{"num_hidden_layers": 20, "hidden_size": 256, "n_experts": 32, "experts_per_token": 2, "d_expert": 64, "d_shared_expert": 0, "hidden_act": "clamped_swiglu", "moe_layers": [1, 2, 3, 4, 5, 6, 7, 8, 9, 10, 11, 12, 13, 14, 15, 16, 17, 18, 19], "router_score": "softmax", "normalize_top_k": false, "routed_scale": 1.0, "balance_loss": 0.00607, "balance_bias": false, "init_std_router": 0.00746, "lr_router": 0.000628, "vocab_size": 8192, "norm": "layernorm", "norm_eps": 1e-05, "tie_word_embeddings": false, "optimizer": "adamw", "learning_rate": 0.00233, "beta1": 0.9, "beta2": 0.98, "batch_tokens": 65536, "max_seq_len": 256, "train_tokens": 289800000, "max_steps": 4422, "dataset": "wikipedia_en"}
Below are experts of layer 17 (counted from 0) of a mixture-of-experts language model. Rows are named router (the router's row for the expert) and show model dimensions 0-255. Each number is 128 + 24 x the weight over its row's rms, rounded and kept within 0 to 255. Numbers have three digits each.
Before each expert's rows: "comes after" lists some tokens at least twice as common just before its tokens as in all text; "gets" lists some tokens that make up at least twice as much of what it gets as of all text. This comes from a sample of Wikipedia text that the model never trained on. Tokens count by the router's weight.

# expert 2
comes after: " |", ")", ":", ";", "N", "|"
gets: " ", "\n", " re", "′", " UTC", "^{"
router:141094164152157136146088115129172133176142172149132128165100098172127125118142151108109126124129159116163147133101112146121116147149158144118158102108129112117083113129121156132139159138124121143145124137103117142124150140154147146092114103106127139114085134103141081129158137120111061118116137122120095123125113107123143152114113120090103146149126131122175101151146135162133113140151129130144138131145115091105104131094127141156087103124177072141140134160099136125149108158134155129142132121163139195108159145128116074129151161120127106074145135112189097124126121127107099107150148074108105135125135128117124113108137094123164113089136156127150152123145134158105178190122124106094132107104107096151079131121121176124123192098055142134127132163112086121113101127123117

# expert 8
comes after: " |", "\n", ".", ")", "==", "---|---|---|---|"
gets: "\n", "===", " (", "–", " ===", " also"
router:121136168156103144162129121115152139131151176161152122108119125137079122157109103162091112136128118110099128164142118099116097105134134153103159139124110112127153141157133171159090108124087128151156108122118135131097096126101074127136125147146142103111118139156129103149080151104088131135117113118121132109146131111128068138175135118096129101162130157088134126138140169087102134115159159145065108141132112096150113142111112154141134134135140147146117157147159134133155173166147143147130126106137170084181153115164162087152122123124128090139123100120171110100157127151096113091166122112094121139145131168113104140151125136126165097114155125163103142143108119126102119133088110113127105117157128083136162139159064099112083090147161142111111127167091108129125131098087108

# expert 4
comes after: " ", " |", ";", "1", " (", "–"
gets: "0", "1", "3", "2", " R", "5"
router:103176119097126178133167146145167131102137120126099141083111141114136127139121080132160095111091143083129116111139098108115095115100136152114143122154104151087136114132167149104119111118139141122102161137145169124118172127115150120120140129140115097168120133111098148107087098148189121094131136140147131106111121121129140116121135104161098096142108120131138124145152090118120106095083120101109137121114142135108089118136105128107150119098121192118116162165101120154118159138093129138106145167111108132188148148144169130160082163154112116116137101135151162180133122105119162105097137095136078132100137149103150145121095098136116182156164161122094081140130136069154086104097131111164167108143116109105149108106131098115142149109119151131136148139112166138106147116148154

# expert 19
comes after: " the", " a", " an", "al", "ing", " first"
gets: "s", "es", "ation", "ers", "ies", "ity"
router:155111101169109152139140073124113135104105124159124155151153119105156074127093144114131099132128115150131129100134079128120156112161083136138122171156127138096132110126142090157153123141078175147109145076121123133139139113141102117127081132121106153170095129123159149110114127146134120153122120105143096109150146162143081156137129139160080112133129141114075203120120131138136136146158155080111148118138152165140129163130088091132095163143106138139129100160164127158113114116118123123119147124117139154131140106131139095157109110136152091081123139116120137163129112164189156078132113115099138132106132126141158144115132084131114112074073165133131118124158152143151121104161161141139127153134143131107164106135117165128127094146122143165179134138113093141188136152131126

# expert 22
comes after: ",", ".", " that", " he", " and", " who"
gets: " to", " he", " who", " she", " they", " He"
router:145114123116127131134050094103107115158113078155133112133178137115110146110147114156097132147130116133136111141107134157160146148113114132094155152174168159129145166131086151127087168123092086116153121119184115109151105140140119134158113107136117133115151138127088160151129151131098087118096128114181132121111139136136153130127131122162096136113140145125104149124111111123152089105129173138161149095123116142120102147129170097138129111149098127134150120124127161170161130113130127096095106085133147099106118081159132125149116113094117152143181170156106140108147126149136085089134145155144142144120136112166134152118128142154097136176069100166094124155159114167121113090137127107129127112113166129164139162140137130164137158131091132108133115079148082154100118096114171

# expert 29
comes after: "-", " (", " the", " \"", ":", " of"
gets: " E", " S", " W", " (", " U", " con"
router:118162148090135111118151101149144142123179115158081110145130112138147139131167127132158098141179149098172154121175131158105083140080129114098141079104148124169138171149147093103126134125175114121114139169139146143131120153081177142123123091122079115131110117105119125147121131125169116167131155104136129147095119128137127082084085153142152123132109107159152101133084097147139187139112108154094171148146101137132123146122076072131163122134118143164093125113115129126122125095153166088129122108116163169140121146140133152162158157148142152109150105079130164108147110099138137119081147148108123094131135107103160120126104132099132145128102136133149183126119087155140111145116116105119144149112123155116138118111133115152132138127125111140132129083137153085175110117125128

# expert 26
comes after: "1", "2", "9", "0", "–", "8"
gets: "0", "9", "8", "7", "5", "1"
router:125096120111143123132129113138141092126100154117122141175099100128090138137136089109132148142150112131111096106104133167114153094140114122092151139134151057143127092142157141120120113156067146103155105132119128169155150121160108153113138134165162134118155134164146133093084170133103093135136107151091092115110104115110121100140139144127163130148115120123092143127146113130096127125152141115146093159112139123132129126106091150097158139105165108156155143087118149133175155139159133117122106137150112092126156115118117099127061148145124129141113160095117114118062136170134179142172110106125170104133098173109174090094099101116134144131113095110170109152096138117099116104106139155145121119099137124081168116124120126123100155174084124155167131155151119097142132140094121

# expert 6
comes after: "\n", ")", "3", "4", "5", " —"
gets: " |", "-", ";", "|", ":", "=="
router:108137098121102151144164147127135102111115150108136130091084109153167109154117097135154136087101150054138121149135184137097112114122178111172162139150101100100082103137129138138069112138142167155149145132136151125136161139100118155140127122138100090107105101101140109163136086093148105091126112116176127114125117124109110098147144117170171101165077123128129168123183101137117099089140115159132110135088120134108126114100109098158145145129114150150113108133123153132130122132110109155142129193103140100159103083132151145123093135129140117145123129149140144108155132094122153095117093143136099166091126133100094090126132112098122137164182125144113140146122107102166091121114162149141118119171133130128106098137144086124150134115154117114132158134134153095086143117146119

# expert 1
comes after: "\n", ")", " by", " Born", "\"", "ed"
gets: " |", "-", ":", "|", ",", " by"
router:143123098131096124110109112144109180130145115143144134090090115111123162098126149147146157153146119110108109162113136111117133139109133136141089126134128097157138115146128126121104113127124090141123066144107115125158179147091109091132131107101119158090116150136160083101117130153107152164099139116122095150105150115166169142153120146115150130124155156123125190155146097143150127177102151156158135123072154143146110142123156138126112156167163121171152110127154114145089112123094142137130163144128107104137124120088117117102147113158139098130163100118144129107130099153131139131137142133164142132136109087140125104121167154113139147183166101097099130109177131143085097132166132172161132140170113123095147165105101085083114115088134082144100134091115136112161073136157116

# expert 18
comes after: " |", " the", " a", ",", "|", " in"
gets: " ", " \"", " (", " “", "—", " ["
router:143096194106168129119099115162184177171129152127151164154154110152142149131135151127095143081149147098151165125107124072109156140127118154088099121147175156149138113100110096121152162148146159127141116156104104130125152132096117146133100150118109162107123127130161097167165152133133149165101157155141121135095140103154146140118154122078140134152132105148142088118097151097123124136145160156164092130130096079157137105086140129177136157156166116134144131123119107112132117124140141120148168122132145166081128123099128151135111138147131147124101116160153167112168123150154154117135144092130093169154129100106099095143102109147169139084116147138144139094155122120127116119121124159085113113126145119176135130158140174139113124123105150131147114096116105146100097086125122

# expert 9
comes after: " of", "'", " in", " for", " as", " with"
gets: " the", " a", " The", " A", " his", " an"
router:155140115124123145152153153109105147141154119106113136138122131142136154090163162105133125096106150092118151117135164128121085128079117119196177113104148146158124143118158154147155165143160111097112146150125156116156133135144103145116101149105149127123166114151089081159106108086130114135145107151075136087114118133149072137110124151087145158118126121163150147127131121149113127129110140108128123140143103109146139101140149101174130163132119167117172135109122174132123081116157113146138101141096126180161143113114115157082169131111127156150088152128108132082132095114090128128080149128119140095105105112123108095170096111092144117149126106122159166101116154104154119147136105119182165144102155120170132133112145092123140112127137113086117084166128141164130094098158140

# expert 15
comes after: " U", "0", "3", "6", "4", "5"
gets: ".", "/", "'", "–", ").", ".\""
router:114119131141143156138144159127133114172157146092102128122120116115150089107128138106134138130117109119126102146169177138157173132146149159122127136088125146088148120108113166111141135076140152190113135147097108145112145135138127121127084162160147103126086124089102132154116107151104168136100139138096152099127115129135093119137154088132154091133110135175152134113099090151154089116164089119118136093148091095158161088092148119112145111095157129138138123131164118150133154104130117153142094103060127132104137148139125146152110117145169138161126186147163089082148154138108174138139175085149078163085122108130112147109101135123154144149156115172123135135166098097124159103120141113099084111138112158133089119123138100124098118096127113120135145130124141152130109136141140

# expert 10
comes after: "-", "1", "0", "2", "7", "8"
gets: "6", "3", "7", "5", "|", "4"
router:139159121159136112141117118130144082128143081171125126116080155110134114113123102124149158158100150100170146153105140123148138100161094118152145191124107099144123156140105141171143101139153117155143090160108124124115121105182110117138106087119168140160123136137094115102123121133132126107166112087141113106140137121109151136149119129157131162162134134101117170137143150101095119133150144108137120113132145125143111152114129148127125083100147132126190167162156149126151102137135104136078154132130077131160121139138124152132097135127092148109094148127142079106115149112076103099125114108149156107084134150100121085122121128109120130137149127131150142123069131095150128142101116050130103116101133134155108116123077108095168141127135179135124155170101102089151092141145077

# expert 14
comes after: ",", "s", " It", " he", " He", " it"
gets: " was", ",", " is", " and", " were", " are"
router:129138148136123152127062097112104121139144146180105116140165100178104102123105125141136145119110107128093100175099134124148145116098130143171114141126125132134130166128138148140117081147123082106163126140142154101130122128109104141178113103092090164117163127143127139099144140081100147128099102138133116187160105120148142170164112139118148113122112147143167186129115142138157096146089134100083126171144165133112138133165136125132106154161110102151151157162134118145112125158112124101119144114160105129154142123164116086158086108121090133156143134151104077107153175086155080126149140109106133139135148097134083166132159165159119149144103114152112107122153095125078133094144102105098142105127152124123126128116127160126127136158111131110109094115174102152095109123104130

# expert 25
comes after: ".", "==", " =", "===", " ==", ")"
gets: "\n", " |", ".", ")", "==", " ="
router:140109103137104097155156147116146080118178126151108153102125091092074104122116132097097108103087136143137075138127131144144128130148130154101123133164102104169117164137064158122144114129164105166118102113163115139103096109143110106140138124104140139081084122112100086135102138146124139128147121111122159116117136107141135118132153139142159135171122173080114142138158109130093149123139138138163148099117152108123127138091163116151080115138124155125119118158157163136100167106164108110149151106154157104150102085105072089155156139147099133101105135153209121183112114115123154130145142131093092089088150111138125126085127118144116135088149133118143124120124121129159151144104149105125091113125119165112134144111169110117107119116122112131111158138102106131124103160124175

# expert 31
comes after: " ", "1", "9", "0", "8", "°"
gets: "1", "9", "2", ".", "8", "0"
router:151108111134160124151139145163192126120136133120142081144157116143136094129108171140132146146105123106120169114136126106159145139120145124143097147107100155160142141125096138133141097115064120103117139140139130154095150075175102122080133148120138127156135135145129167118133133088111136108153185133103082152147132129103071095160078110123128132109157091131131131134154117093122156129068091088122155165102138112095172156093148130103134136137094128122118110083127109146140089112122120136150092094153130104117081100100106137142136118151164116140170105134156140140117144149161130100133087137159160123114094140157121083134136162110128143153151110101113123108102160151112137106154103143170104159094088175160124136144122121137086169140119143148151116133113110144152103137144104